From a checkpoint of a small mixture-of-experts model trained on Wikipedia: 25.2M parameters, 3549 steps.
Below are experts of layer 3 (counted from 0) of a mixture-of-experts language model. Rows are named router (the router's row for the expert), up (a neuron's input weights, with its number) and show model dimensions 0-223. Each number is 128 + 32 x the weight over its row's rms, rounded and kept within 0 to 255. Numbers have three digits each.
Before each expert's rows: "mostly gets" lists some tokens that are sent to it at least half of the time. This comes from a sample of Wikipedia text that the model never trained on.

# expert 4
mostly gets: "06", "41", "09", "07", "59", "20"
router:153168079172144161147126095129182121071108071095181180158141151116120138156201110179131089142146127129107185133118128079160082094128113113106121149048129132100086104175112093107128123103130109094156120138128079116182181171080123163122116155141169099113170118090110142057145108109156153101122085091177144144154113112045155117103095124146106121129151153138101064039155158137100179148120077158147095073151131112070144098142077115102106074063127101115114073096152079070104101138145173116132147124149146170154098172177131156077132132133157202105121161096110099135107147150084159162171089118130139087078131130070123140117154089175123177092120089113156126139169155100160130128095
up0:158135117110101129127130103145111053156135121107115110154168103120110108105144083121055114165103068165100088109098200118169134151109130199117093128098181162097136108107103143089140146142144136148138122135090124149156141147141131124083143113123136159152122103171120076137118083144110067143104098090144142116098120152158112126150133119095166093153149131113207176223134107086180148210178081094102162191091098101119152109063176111042168131226125125128101120137141119131143170094120091173099147112115190168140185085134149087107130185123073141116126023134105172153121145141105160152137148139183098128111137111103116095140104029133115161133119152132113157145113140133145124139108
up1:141125148103115200108141154168155135114084110168162140119152107111140129084117245112063118097138199149191139179099122135157161120136145117115201079197112181076100199143125109137132141120077075114112134115094133094100117111136103100140106140148126122084124130130157100135165143117113160087153155176065130088110186117156160090111177124090148117135097130125104145163088141115149156072143089121128114054146097160114118110132127146120105163132092176119173144151092098147175147123106104120126136161166130118138124149128146143175128139115126169128096174100100103217105107123129102147097178186125116140109156126163127076135059116099129170104128158102159075045064146077132133144231
up2:139102183134142110147148106137148129039125189109127140121105114105109150172110149112074113099149157133092120145133115109143085124117163080124174077131106109114161114143106124087147125090167148188159136127087092155142125093118122101125105112119163087141153131140086127119096110098168084130116152079121077139142075146134074174143194163136178110157175145100085103141090172106095178142053118132067173145194127151095091088116093150152093147142128103043116093202155079091121154116119141192159195221203123098121082104158157164111047162131123141127176129159098127170127185128131118132141103073166146115134127099155150195125108106138114095117153147104149090097086152159158088101104
up3:087130192095135197204103120080120175192132120186109068141106146128135095156121162126078201105129119122069125124090113102094135150189101135139155090098137133142197128121119096097171104095100139160112143124114130128093151132131045169166103133153125142147127174156128084146073157174168086071108110186131088074156176148120101126176132123138181094101116085134165145099061090084143123173183090136148104106148154139061137139164080145098115145137137126149092156119166101117135166122151193127151138145113181133086158110115128147157114052135095052162127162154123118115101054099145090127130134115186090115098149115137123115119134131099166142116091156182106138137114181143074156096076
up4:088142116094189150111128134120113137080168148112124113096151168150127104135088106083111126088190236117108067132098189127170140079094153105115142085133160108134137099148142146076153130134171069149134056141108091115155150077156145096133158148096131107159124148108138091125129088156191137083147119125110114152068077117130061120163082098111136104152094117146149118160035145102143165073141179090122105098139135167143111144101113134108110140104184177138145129185133140104117118144175112133143123139124100202130113166166074078109083129123132099142180144134147059143097144127171147144139146189074144134118130141143082101062064154051107061179149147126100103100110161112174140079148
up5:127076117113144086152172121081169156122121148111156115110116121073204178071056139173100119217060146148074177140142154134113119100128127118151103140153141132117094153137126084156121096185083140142119153130088151178147139114120177076149070112162150118148097096119130116164145117092094090128127222104186133120082099132100181046087080094146127135178141177124123126131068061093204114107160144146154117167114098146140104120158131065127135104131115128120164179138091114153114110144119131170110156124157112103102148161177149149133140161101153118156122093188099168076116093128131123119119150132143152091145118091121130111085138081111150052126099151114149129038131052099115137187132
up6:100137193147094113107143121104109098157129086153078207044168090120111137136095113163180142103121126126156127165136165142131114118079107138148153120172129109183149136119121161076038125109096159137154169147052124177113109097096134125138105114102121172195116204140120126167120140196148082099102102112102113174113065147155167125075151097106132040170117174170139162132103069113039150111076078126112135130122069180145127143099123096172133133153112152106150102124110125223147191126129110103090129095104127116172106102152180143142111146142135167116101102147165112129126112127178147097114075111098118180092099099085121110110141175117112148132148132123103137127089091053171126127125
up7:119185104141104144152131127132126145113139129183148139109180152126123185126150184100106137183127184154136063143113108167157154139101078106143076142076114170110177104128098116123218100102142132153121120112154089133137093120173117102100157094162102136151129158076120100129163091132160085075127163108182092158109094148103051169132114173105184118157135163096127102144125138129140140069172158074109105086107096152133117144088111072146134172103067141117031133080118162137158115162171129187083099173134142103166151007151157115126130073088132174134103168123151127095106090151140174127155144089086163150091132135111182052148161136138102126099128106129175141148109126115132062114125
up8:094114080134145131230107142083117134092102159110087161096085152108151193155138119151140100083114120164092112107081118071166125104098141124222160137142158143131112135127184121053153102111071133115114116133123112029168128130095141105107075133176165164139093153160103140118082127131135119081116150106157166060095112106124072165099139163101158197090108097164133139131141126076146158114162072153139141124141107102143175089140101152146135163150073115069110100089101171124095136082118104149119212173167124162101089109204153128150144090140107161122113125146081146157109110087098136146204153168104156144122099158122129099082154172131146116150151188109163079099154142139142161153159

# expert 9
mostly gets: " with", " at", " had", " as", " were", " are"
router:144084126075126167152123127162126130126122140199119181095099125097118089154097123114164173157113105132153099174091156154101126105180135114114131109095130152145140111156137098123184136137097124099163134141155087096143123143063122100146121154096134103141146122177078139224053061094131144108181121149132092112108126161107154127140186232084097107108099098108087164098118116108204083095156126084138177125134110135202162146198181124105129125190106096193115180122046122136110177113074117132088118125098130141107078117144107078168141116093108170134145100150139155139117122117132083091120070180094136080125111161122106152147096131075108145213158131146061143144138139146145147145099
up0:128115123111157101122140211090093146089107129168093120105112136171116113083115080125141152069149213163083152089153132145151151138169135119226129065090114128176151110108085098113164154132134094151119134165217124100155109125122114153148132119094116155067107139137152057109138174164132135153173137098170142158107098150158123100084104163097137157131109134079187094111118139103093106131135152157101160122176121145172154123130117193061163181151130151087138140150088152079148154095102118116085128095101120191136102113134155128142163046147088086068181085057139112147074144094128140169196123179111139105112109140152157141189152116136131085089187114095104148139128076123093149157145
up1:125144137103122087158154145117191113130147087157162047091163129084123140145091134135108077098141088170163144118128124186114165155109144083122174082122089198153181149050088132140100060151141161159092157118119174152170094109125114090180119120155174079131126130092203133108116189141114157141043097153112086151168150103093150146128175136174223127112128149107150143171140092110056143091112120143142107117106085148111157127158115147108148089144153109158098155122171134188082124124103055127173172150162119146116125089127157069113131194127152158115125099161114119094156136115143118105145059110109157143085089094136112103121131143145176084072072120154099176175149127111173101148132
up2:162146110126158087126088114152147172148143171097158087120122131185135140150108132119180159138123127185138090177120113139146105110086180151154123139135100136082144097144096116154083089144190100023178139114104101207086121100112134151151132135076145139112122110132171106149132189131157153086152145128103180159093132128105077115178133110144121097157099161145155150093109101106082085070083117122064102108094134095142118076151164097143057129094204099054118127076102139135163169130095089137144107126119129133111147067109134112201136151144132141174157089101147149098097149145148069193140162112157103115085179105135186144085084149209156130152160150158138109134076115170118086074159
up3:188139104141135127080107138134146075020123158114136069185172152101112105130153154132168144069080122139138134112145112088068197129127149131136091162139132077047120155102160146126074097100116116169111111166084119111077095174111118206141136132092150082152111083164070158161152121136162155149167173132146123100178114157124175092127092081161172117138135111110113184155148145098153160130153159133115156138137122112118113101091143135131092130129189148145115118169143142153125102138176161123133133151107126067142167120117147164097144123100109143131182131100175060105108127137103119077037228163144159123154113149126133127039147081128158161185158118142140111156125178193169125105127
up4:135164152135085113095110124156123103154086110144173085185113116105122105094127138080141096175151089136175183112113095157107178119123103118069108162155100101072151104179186132074175181201072151102123123109174140139093137073180119155127140144096085115096195177138109124141183154167141108098126147191146103128075146114193120147119152160132074152121128099125104163158161051145132076149140119144171095123042147152075134129152153145115130166112148179123129155144120111112120146093204096092111160118082120125121155134152139089121129101113136110122078144095236160135097119123178109123157075112199113161134114137161132154114109130101169153130110064101142131088061101180146125096107
up5:128123202107150115093138152143102124098128135167160175149170144111077121119059122119159140126143140160122108084151154167125145145133156190100133137117108098095096158112126105100166124162063097111127094123095093097145127142107122163063141061171155155147125179123105098095152123113203129124132147108109173064073135089126105089112082165114173085127076155159164107147074099123104158070110113117169133136115149148129099161096144118121108112170163063196136133130137114020135099157091187125098114092105116148106103102123124137059200178091084101107152098110144129119159137122161165130107097131109179161124159169163166121113164176054133104125153163058119104152132226124132158185126
up6:155149146089174118121177123112090056119106167074123152196120095090118124075151174150130099117140142131140201146091155088109075139117098091125178136105109164138150132082146139132110131167126127142079077156184158153145089090108097157137085135068080078116158164088133165114180142116108103116157148116139137120123121166138164162146126105161148118167122140067137108088089102209091071067115126107156116150093139126123112144147131155083102158141116175127129099097109094129071152108181138139091172101093127104190178110146135104091125132110150105135139070133170091094126110110134155073112162127146113116122119207090098177081021083106088163156120110066076117163120138171137210135106
up7:125120106139125213152099104064155095052151100114129122100150156058114155162120124154143141108114186184155093057151125154115113163155108137132144123077181158103132129125176137120088115156193142190127098168135184125126126110126127152155129129202090148175126122171116165130140134112138092105150174091084121174124136133120103139156137118131132154137110081115130142108142076074133090195112164122109163133094185113099158136041131096093114187175081205171164192122150141105110103077166110181177097133090143106114184108128162168099143118111137125148154175109090122203157126132140106106170092128112182115159140176116112156083034093087178158090138130148123121125114158124138126107105
up8:120109121102102118138089172152151130127151146142187174129102088085100141133137067105114154115138092100110101116124091104213056154126136159144179187188131170108116156084148095141157111139150155114139138139137101102088138159092115108141126112168076101103116141175145154145138065146115127068114119154126074131096135133100167121138179186093080111136145153179121170114124110153138154106087162131100104083108148116143030148105083130117142142127119088095135044165120119148123127153129162128116135134106165109092095175097146115081109156160158079116079154105199127155105110078137129133096149168219136080139166148176183075078137109111142179108143093108127184102017167084108154090111

# expert 1
mostly gets: " album", "!", " Festival", " Music", " Film", " film"
router:094132141081144087154074159119142178170200168119093134096167176152121108143069140092145145140110083181113120124184166165145147136112105117167169147124076139097076133139080098105105164146094107120187158066076144099067102114088088188120092110093143084094075153134169122203137146133153155117148157091098167133096158136128206109162103123107134119130142105124199157104156183167066183133082144114106159124207106148095093130102092125158138145160204144118148186129115134135134151138167133140154138102101094155092143148114117115103092117160131099146101116088124103108097116148105143128080180165170150159109141117143083134158188139123150180081134205131141146145084194113164130081122
up0:091155144162099126098141145145086133139124173131110151159094178098117146157150130147115166149100116163175105083144119124158093132102108112135156147125133143099190139094113206162130138085084128104129088179117111136154090098126100125155108064162176118084199151102153089118110043085129077136150126141120115127124122148130133200147131166156140148074132114147127180156191139136157158089149122099091200149126144139112076068122140129152068119170037102087105106156158116117141104114085166156155149120131118106158112110116126133143087114107136152110215123146078161079133182099117152212127198199139087122133149142127166080165168112160158107138079130153184174113183129144075087070105
up1:157169087132162149087136108117178119105152154126125113148172139132077144119131095117074061089162143125114174119099126130144093130122100134202108154062104084102117159141094131100154126121090123172101146168148141164077150194070126100090134087152164073139130114121168110167162118069082153185119156127099107141074209148120140125127128130083200124123151157114090217085129149159153110133143120124158095164143142160124108182119136145182197171129101140152140156141158141118099086173117123085122146137071054124067123104113111116212126086063116127073093149188114131158127081136135094126108220148194146158086145137142142176157100125107102099119087124125137128126182124111109108150112
up2:125149186125169126125149103135144111140161143094136184124086118039153115125152101150149150086133130165197112124143107088157064101101108178133132204174159123099097204114126136146117127162085150151129173123161110148092140135084127178079125091134138162081149141146134047130138060071172155169159157156105126112100131114070166161160117146130115145153196122090123117105138100172107158055085096075134123099131207142121059164093141094132088108126148188124112179177126099087144137148171143121146131199150109136109121129184163110153138146184080054133126136096139077101110147163153124108093141134076119104115125162190078091115120161149142137110148096157147148156129191107106086137121
up3:076114087046124141133157085164188122156121119169141124167160102137187102164146082121088114127164125128095140087053162143181069128131108162094111121145133138180094102133113118080250069147102084143152076164115133105055094128121140107112120113091122106132105134109138090118185110097072119082144182110166144124129120113091132154162125113140095140136134139097155142174115182148122133076160114111121083134186171138153071126132131126147176142145119121137114113123185097154076104178090115133163121100084135100163023124131164065128115128159131121158104143113134133125156097134141146140105135133167110166179153132127139109146115140132135090117141195051164160212055125078126099116100
up4:130082144106170089130130166158069107123139139115141104063117114099108190097130076139117146148086143101150120132106203091139139159113092139194109101149185151067147141153167130107118170136118130054064102091148113096173101140181099153110177109187138108133112190131164057111083150134144114099092095130094179152129131172147172123146123098095106091103143158163146143121156150031085156141145158146146074201174158158196124107138172148093110164158133127132168128175121119132140100092124105078097146099166122121144123128091198137107081110140136112160116134203170209063144170150095076182134076171159100134111075165146105121101114103102138103158125137110154135115111112141128146136116
up5:126117092134139156081167094112187145164190183125135148086128161175135088104114056142135096144110140127151106115152178165145131158129175106166131137099129187160076158162138140138122152104065145102124193106110123126060172098143118123120112159109067074136019095161112059164093147089143152126133105090120116142169145104122085144156122121113207132109133095122111117121082109165166140069133108205142125138126127115149088148146138103114174088200150087165160129091109086104087089151093153155163190108103141087156142144091185128153137083073205139101131114179177124134155098155187098121132123087110150154142119120183155093117122077110119138117132131157101162121107072120092119077164
up6:156111131104102120126059138125124115117129092123080143085128113119109128099122089157171080147105109120123154110175111103089089163140094148139135130136110129114128160152185097152111142157140199147137129113150189168157089185099149201090162166164174094146081211096094141096088144138139119143134158098113116122111149087113096166210132146088089092175148061121151185120132178112127149126084081136143142092117103117140143128134115120159154177154151067133091149136080142121146194096168144181080127051111165164155110083125104172150137074155100147147126138148161153147042183080093195157141103089138121171162106068161112111193110151104080102134141152093134109079099166142067113098145
up7:135114152109103156156105086137071116111094087131155112194080112119135197124112165130107145155050127177125079141115132140156134070107102126120106118041123110136127135154145176103108116117119147251137150117086123120088115114134143096126119149166121159093157120125126105106180151172136135082171092124117168143143167137191173192162111126101184050093139124078120148081096107112153160111138077155102143158142124197067106103101114138122097154171082174107136112107152128152159158132125077154087116109088132161137092127141138167068162095099093129148116098075128123132110174082110132133113171143206144146097138113151125114109115169149047186227155098080140156150129102114112108097114
up8:176133122172127163127123171125141109163105080124111129129094085133146181116118196177127080134108112146115127101094148116113125113166127156106185122130173079200096115102200102087140124108137149120146052120128100090043108164069105149193203173152117182163119155094127148139116156115091133143123148191119128135115156123129107164177153154111109075135134159109214108121129108144115176136032076082141152114114105136160119127127099102125120144095106127137155111097167171134112101117170131105172115099042084089184096115112127122096142109115119099132154091121116198151129132181186135158075186093161113108057095143131095154140087090125150116134134038151123118133108174099128145142087

# expert 2
mostly gets: "ş", " AUS", " MF", "ev", "″W", "ș"
router:137124080148190164084140135140121122106103139087165120096087080188156155180101115160096123188120131051128169138126052129093091120119105132082074090190167195145151144120165107129103086132179154106084114124119183105141084151146077142163166131149115141152098061150138170115154121110124131155099083168147149101142132095116086137123100106164157120133154123138195130152125133150141120179128132138087160131049153075082155074126162136145162063107162210096112098120169079098090110130156130080184157109119131073180147114159155118110112140163153135098113146160131123090117164164087094062155149130142153082149136106086190084076122097192178134103086155108160139133134085132130098116147
up0:129130130186123149123134088165138137134107178128146106175160057125177130148089082114152139148162117123097129123124123095108082158085132112102187167187104090070177084101133092141073069143128163088153044144120132110185141160139130149132167097151076122109152177148085171107081098151137193119181133146165084159151148179120108111157158136137106043187163120109171121165172093129110096136150094126113137177068148100161114095099111192049111122164118149098100151173124142146129160116111133142173125106107152188142142090167108151164069120170129119150121138081149111151132118106130122108087179158064128131140074154128104076146164087101148119136122081090190141086141127057147096133172
up1:158121106068123106102151130097138092068173121155118119070128130150161130101085122189069147151078134131096159104145126170102115098129141152159111129171139118134092136104084149128119112147172110199100086121102143113154069136089100124091087154135128140101182174114117141108075076085129062125112111116133120189061135164124139117154197131164169153149070119145138107096135099146121100101066083125106110139102160110143220093150112125133142049098114127100019103133137163083105150170161070100114182112137152158092113187164107034120101175160104140161117115141127116142094133102133111199147110149149118132105136105173121084077139125165166134149184179163157077135113111134139115090143
up2:141133114089118096148184158162161131108167118096124183125143113057109133103120119121140180144137135099120122080137134167147149115092116181139132094147080186130135094082129113137097098071142101156093100123105138111139114109179090149139190120093184138139230124132050130097164126090106066168125100154127158119150182109095074171103187140141143122144119126117178154094148159182109100092107131092101115159152185152130164139077139145128141068113199099076120129168057121118197168186117103105106139085098106106130138102082062056133164154129121099117123071144124149126138148102120134121100148174084146051110173145109165138189106117102109130161112184165110158183128146132148133172077
up3:150127157169130105086169104152058105171109139102141099115074136153103115047156145138168122083112082109049073132139200109119126165171129097129156103151103124165122134107170097098153206146162130126148151167134146082150163142056134172045134144126127128129152140080111164141120107204170061113213148159152149092122117178173121123135159125108151093120149095141096133143101125090138086122093147107116158145056132109136175131153113150064120142142148129158127079112122130140151121191141104137127110111088128079097096144133159184073100110152115162170108110105138172147120134135106086091149112148209142226131138150085149188149107135156109090083103107163127140069084110142131139091148
up4:095120136150145116073089127136041144117174149098128148110176147101138110141119135224100087109086120057148122159149204115120093119161141136125183135139103100141154128114179189088078139104082076106069110120125113119164155131153115106167134109115136185133119057158137133131127150080107135139157067093106077132093140141086162138119184167176141156177121116100134129102136118092174138100104099106150133133150106185135130113134238159137124121112146125166140117131131168134131107136046144106153135120177183173155138085096083082115102160127130070120156138133126141093087116168114120224114088145100115071167119098116117131122163054138200129160125174141123093118056134152135157093139
up5:131105112121147138107179114176160084193157118215138160126101120125129119046087145156096130128130095074076138136127085170094078131065131156096108095131141101110129136155141097097145130159148074114096131131111132119122168144146138192161128134160082117165091101117184056137156114093090159124141133082154132088114096131117118153108093107163144085103154125077149110155119128088177106164131127153110136124113132148151082133177155180137138133143067167132103062108161097112107114097202094211158152182152084134087151064161137097066157143200176094114133113099200167117134135134124133138147158079178092148144197178134137117126098072059132105115085120150104137157133176084089100123116
up6:091162095114071120114178167135170135169133104107091104188159163159125161073088109156160161201123156077136163082107111064091136163106140147127138152146106119119148140112151129118147117099144077127129135104113134112169137160115118096096177172103084124106093113098161145121143205122154116101127133174153084135126123122215134120168154106137158138109093174079174139196125153101198056066154112148117101051143122078167135057151231139123158149095117155144128109179159140186148111106094154114106120149065130125125106107165137151199155117127176107179091136136202119086108171128164102112134180154082141152150176112146139099158082119136134149089072113142140153111110111126138128173126
up7:172127113114121139096142173138156098122131162107118147145098056091241147111105129134163151125111183177137083141147107138139200126177183215082117080083145155116127103112103166146127149108146124169059130097178102097121151156143102075134108143170119107123118124119203101119117071111139144182056138168118082057094157102130052071083115173141124108118130101113121127132108106069197141111113129119130066159123112114151166116158148157067172131158137122094141139116128138163131155088181115149170096102148136130172153172192132186098110125149148125144173144138146126178150082170132103133124145148132171120047111120191141098116115159112126134091178139133104162129131100078097113086111
up8:076128163152111168113123094038192182182140192147091096114148115148143165094161123114161144090177151107167112120126115134133170127180132110169139158128163092138103088185103091094159113176149134155185109134124130079166092101133098133143149149136171162126159135045097085112061116158138159072121076131133130153114148120141193118103125167118121158082125210198181131121133096119114081057069146153165148091133115125129133078062140111129124144148121112093133145123092086150146116117136128137112082109203158125133098146158092101123114049100091108184179082129166206102107132136159136145105137181157169134149108087172150087161094115112117132151151094110106099085140142117152170143095

# expert 5
mostly gets: "ā", "49", " Hong", "it", "79", "ö"
router:159160104181159174089159096143157121078109114117139169180117148143129119171187080167133082158145105169137162160139136083169088094147097142094113114067121135122067075187103111134136131087140109077156146194142093160217169184098113157099121152143182089118142117080101161096120115094181160143122086133202165121131125128069165100120086122138102103116097174145106081124150117178120107133129114146138086040175121118084137094129059096130119113083142087125113087113144059053120092115120188103110096147132142174199089154170116162101131174126144130101123123142092067102113155145083149125172100134142147088098131129104134154126180125144133143086132100129147130123186134111114151091071
up0:170102130081147138112093138182142114114112102099100140075133136147114152061092110133167113094107154150070097169120148129076133105125091110153181094131183126124148133111056181135103130151131153137107097103158101097153127096151131135184099120101106151121185121117132103120113092146163183075149092128116070090089124163112124197101119152193084158232092121107173109117118137185136122147154088150102140119078186137130134145143124110110092146164162127121106132200142101109185123153069126104167177120140110140134095167165131102208153065143109117137127117089120137131149129156149134144176081038126127104149185099114121162169071100143126051148156128111103126073176094101214109095126
up1:143165130086136141113113099121098095109086131139132132158132160130060112036143073086074146128131134114117107141154132120169137111220165177053187138176146134131120158151132122107070068115120092135134137063048094147139074086138148106136148121159141107157135187136185111082135114155097154135148122117123055130088160095153109146068151110149134130135095101154136133128081170072114133071125126131144098137165091175175138176194078109146117087165127137145190176100191117171163136181118118116141124098113087202135135051158166077153134160130121099125148146203126124107168136133120165185119134119075105143140127131158131181124118078158113102169140095077117120121112167151108131097148
up2:104187117127122074073108214122116090079106140095141154115070108098181066149121111095109110128075128089130156049160152133151191164141127127080144135149149156103179149108174183048110115114156160110116122189130082118163106163092182103134125121134118176101157166176076103100129147098128167097088152166117146098149136157106143126161167123127109179123121103116235126122116193117095172109140050102179098118122139077131084126109165113125177116108074117125141123167106123117121094118140135122150066132166163135121138121107163082108074112170084051147141067162124089165094090107135136081126116046146148154116181104113123151109173149135092132096109149143134111093115145119105127111121
up3:220099152066132154126195104119122143132084108166127086180217119148140170151104094087131176105086159147113069125171183153096112054161148121095123090175104152098146123166128152158134116118135122170119166103166111161117130156153137110179115160128079081101138106171108131111067099127145125097114114109114113070099115094105132157098165160152140085128151139151175120080139143193124151170149099098101180104118116094154133148185113172146150079151141154132094143158130139081169129167126153044125117075132126171085132141165168087124089164137143144162194111147106147218078106146125147126146124163116110151102136048091096110191088111099141152110124138076163119165115111101110085182153
up4:139132166143152132166123165130110096115120106142164158122130107141093130111127107095154086121075145179063152072144149116106175090128160102155151056125152069121152102119136164087134141178155117152130124104092070133151167052155198118125129112106139134140201164113115129137100097076141090134167184138115154096117147076162153112073115154120173110086143151165146154169127171173147128094101132150147160150164184126122094109179179134144114144132127088036142141096097156091068130189113168152106068142165097143134033130182165131138132101133120082176117123163110148055072068154092172119175162088200103147121151168123102118142150139116109117096140138110154081130163135114173084174149
up5:160157131148141117137137161069161058092091125173101111092139124140119111113090154140103153149155060107148150082154211137125143113136169150118118141204128134177093171158095100112095098127131103111163138172171112184120116139186201102116121161108067136113118123128075121137111112094131238150177164146141109162106131143130099063130111111176134158142186152095102115125119090147071151109171120139150114179138172106101132155122130054112116087155127178054171162139097126108107119131085127113103104178115145136106174133137157112154117155084067146118143110104121133121128028135114124090101184126156117167058097162129134119060164120043086119135154107133137120161096156129114133069165
up6:111125121138106137135121154069083066143170070123112063187156143191150116136179101104140078091134178077128134161123116137107136101130154093165113086130128126052107153126211220065162118107086152135100080078112103108139140092119150164143111146171169117096153077122071111132106129161107128159114084134144127121091135145092163172145132078186136132190128169117145127164132123113119083077135124110115116131132122138157146136128115101167164134175130124195146122138080136139163144113209129077149090156079086086148120104126094174081204157123176076107151125130114102121157144096099147126132116059170183105184134135094104144136121126184158109119088120156103133099044118158168150171153
up7:135115129138136145152083104141116093163120101108090108159137169115107198128127089110154087124141143098149078127128126163034158135121151082140134108139136119127125194128139162005136153124134124149141134119060149107105117137139163115160127143114110131198138155162208173077099146175115170239140162095142122158103171138197104132131152146166097114159109099121100104131123146120115119114183117099110039159151154081160162073085101075088159108173150154116156136099104111129104176161151170067165105151134161134099127135145191108134120110158176158197115113207128167093100100153167135120188135103112147141130147141177119068172101120102103092164117153148138113097138141142137101129080
up8:134108177143157109115148114132080137117137149112136120150189133107177098129144119104104129109142205075167140149089162160147131107111186169163101160105145134154144095120168151192182144131137113155141117103095159119154131121144173152145124128091177146089079159181164138126091108118178061114181130108081104178096191108136152043156144140113107163255137154074099100149172108135105141139045120139139128162093126148065177116124159109169116122114125145111126124177134169153170166189145109133125096078091091177118166087128104132090164099090158102122124153133154142101079122173154169177119118086122149117103156169102084120166155142106154088130166124140140182126094162155106057121179

# expert 6
mostly gets: "ha", "92", "76", "ff", "2", "72"
router:142175105149129151157134098157156133067100098106150179181152161085118121171195130152135076141138127147119193136134123088163102099154118131111123108047113132121098106169096118161120174100119102124150129176135082152191172196074116145079122167146171122108139103077123151090126127094165182152158087098194126123145135117061157094107094135141103134062151177146110107075148148156090168145143116166188120108145135085088125116135081114137133101065154118123117076129136063026117113130135187104117150158126122175174073181180109146087135178128149126119095153141098118124133144129085165125156117135118160099045120106068126149114163114147133155082101064119177142135180165101141127139088
up0:110143168093089104110124124081138101131133120125116095072060136091143146074186137161115069122168141113138137110101143139117093130111139204127054126111146112114147139111075118156100134146163168175106170114131114093109114080112148115107132109135093131237133167234102075135127110118083119079110133104156107128104134121112166164114120141144157143177148162036166144164180120095173088134152143161126126173092107098141138137136122127086137112086131138107118113140196106093184140164080067176132142183119150187103130123134160086070131145171086145161168069173153125125139097142138125142103134072134137121089102062139104160143115094097084073107185092121093137160086057117158164156136
up1:162173114112111126136068152138139101104164149171093098153154153131136092178095146129127146128121172110094137108093138146087151107098175154183143158142104145119171109129087094095103106146090072065134171115151121103178196140131108178073104155151167147079109117094103118087087123128132115114142127182087134093134173136107146102164105137075106178172110122103148191131098150138099142057165073123140138118144078092151148167171161131131118129134152110044125184090115098139121114153149116117134134087102125113098131134136100117162166056092196123080091100244143166171190110104120132153130124119102106150144166152114101138143175043171095114143123112199135151149018118106133118141132
up2:114159123140151146149101046074168113158112154174122135100091225170140114107145121181091169128123100134113191112147145171142176126123079170186095136148088156119116138136123147122029121144109086181153123110115102143101139099108149152167105092125152086124165146202155105165114105103091123136099166199136149155082147134094109160141192159132087110093071136170109165137152103155109147142116086165128184146167137137161135129126179173124113092195130168124149088170126132123144202171106113117133166152097101191134114140066084116146183105110140101157176109107120102087124124176110156187220113110106138091176139122169175096132141129127134099137177094120146079148119103136076115163137
up3:133087116112088084107126102152141122077121125123141145094163118104142086091139143133168132129147136117138123143100147154114114140103107145141154095061133111042159145070076086138125184134111163115127183093116149091083114174150157140116148178136147092114165177142164101123168084144187097117127145085133086116103128147211086109123182145144124132112164044111175139099128091054108182145151117066158147100147164103110158105132160036099127105100086116115161123129134098141146122130148133162155099142071141112149142108134121140170133076163127093086095128185151094136099085122185182218142116084186039151169185142115117111184087123124066173123116108121090112126117125116157062105111
up4:126061134193095155053140120114124078109074105142132140127170178129086105121103068145117098094090153189085152154126161137113181118076143139091149165115178139130113113155152177165095115169120091137148151147123066152103175113175155133165123132165087123122113127130202121125116163155080138160112136159060072161077107126146148120149101166116112133132121103146161125089093147169150081075141088101181088136164107136094145148169185089058120128143178125205045148131117118120080143140096085134093087097158162151087136113131094154177143168145169129123104155098092160152156117119175106117056136156137090137100053132084120130168090113112176139167130122165095080160162131160084125143147
up5:090092133101153074154063157133103174151095149183118135127141088164147105142066133189144183153118092145175164142112205130105211134163130136119088103153129127095077112082108092155144149148095167085165100152099144135124181140192157126233111112162116161133132163096128157154117114111148104114121114124167158071091101163119096170175169141143161136127146080143143160138147103112142119082117106106144104178077172125085153146087131107118080166178159132140136116111048113130125160129104200141101192091185150119074055113130110126115098157107113135109099078133090172072106124128137145178198175130101098188100150139132119110086147081147176138163126165119089116119114119136111129147087
up6:084156147081147160148088205154037189116177176157126125134196111139096105078072104171076124133119140169099116144168139129144115152109139117117101165130125088084135085136176125136065123147132121079109107134101126106066121113133170147106108117133129066092143160136150105120146131159105100151119145139133161151155139095153079152154124169186183118170156140115098117137140118147123141094078141134136147132109092123105089108075085084115175164163162142038113117187088164131189120146135112190080138158141104126118079138131127143134065109139109150142094109132111173067170146095164144123098088147130162152140137133108109151140092029166204095094079103156137104121100066185144181136180
up7:158148135139136106104137156069124185088148184101147153164109126084171113126173134134150162082165200095130101021103155135051146107151128110111148123160139140116155148104120163165069124130155093151120130154110126160100106104110100093116146137152093170089090110178100087167123143153175145172157103128098087124165110177084140160163134154145159129150100128175114144137087158121188096137171180130163115070102143076130154115134139175184156148148151101115175141078158158135127093148087116111155103134127086095112100077205101164143176143095154116132144184223132144129174172166082138088183128115154096105176165077090143107150071144137074104152148168185152116086147100107112120097150
up8:187072141142125176131125131084125126110169180170115158141130096120174186094149118160093111159054125124073095132124143140112108123103122087107164180162098093110142135137195145115152150109109137074143122127130162101041127126122169091166145134078080114138136059161151131067084110150141105091148101081138135151164142135124160105102149075203192131144096069161104070100075114119096087111109130119180171141163161185159120106168156175125174108152111110109187153078152125094141208148129139129080136140111134090106148137134126087165155112128094170124176113113162127169124146150201057105165135090135182113158126098145101169124125074175141068107151094156107091105109167154086125129126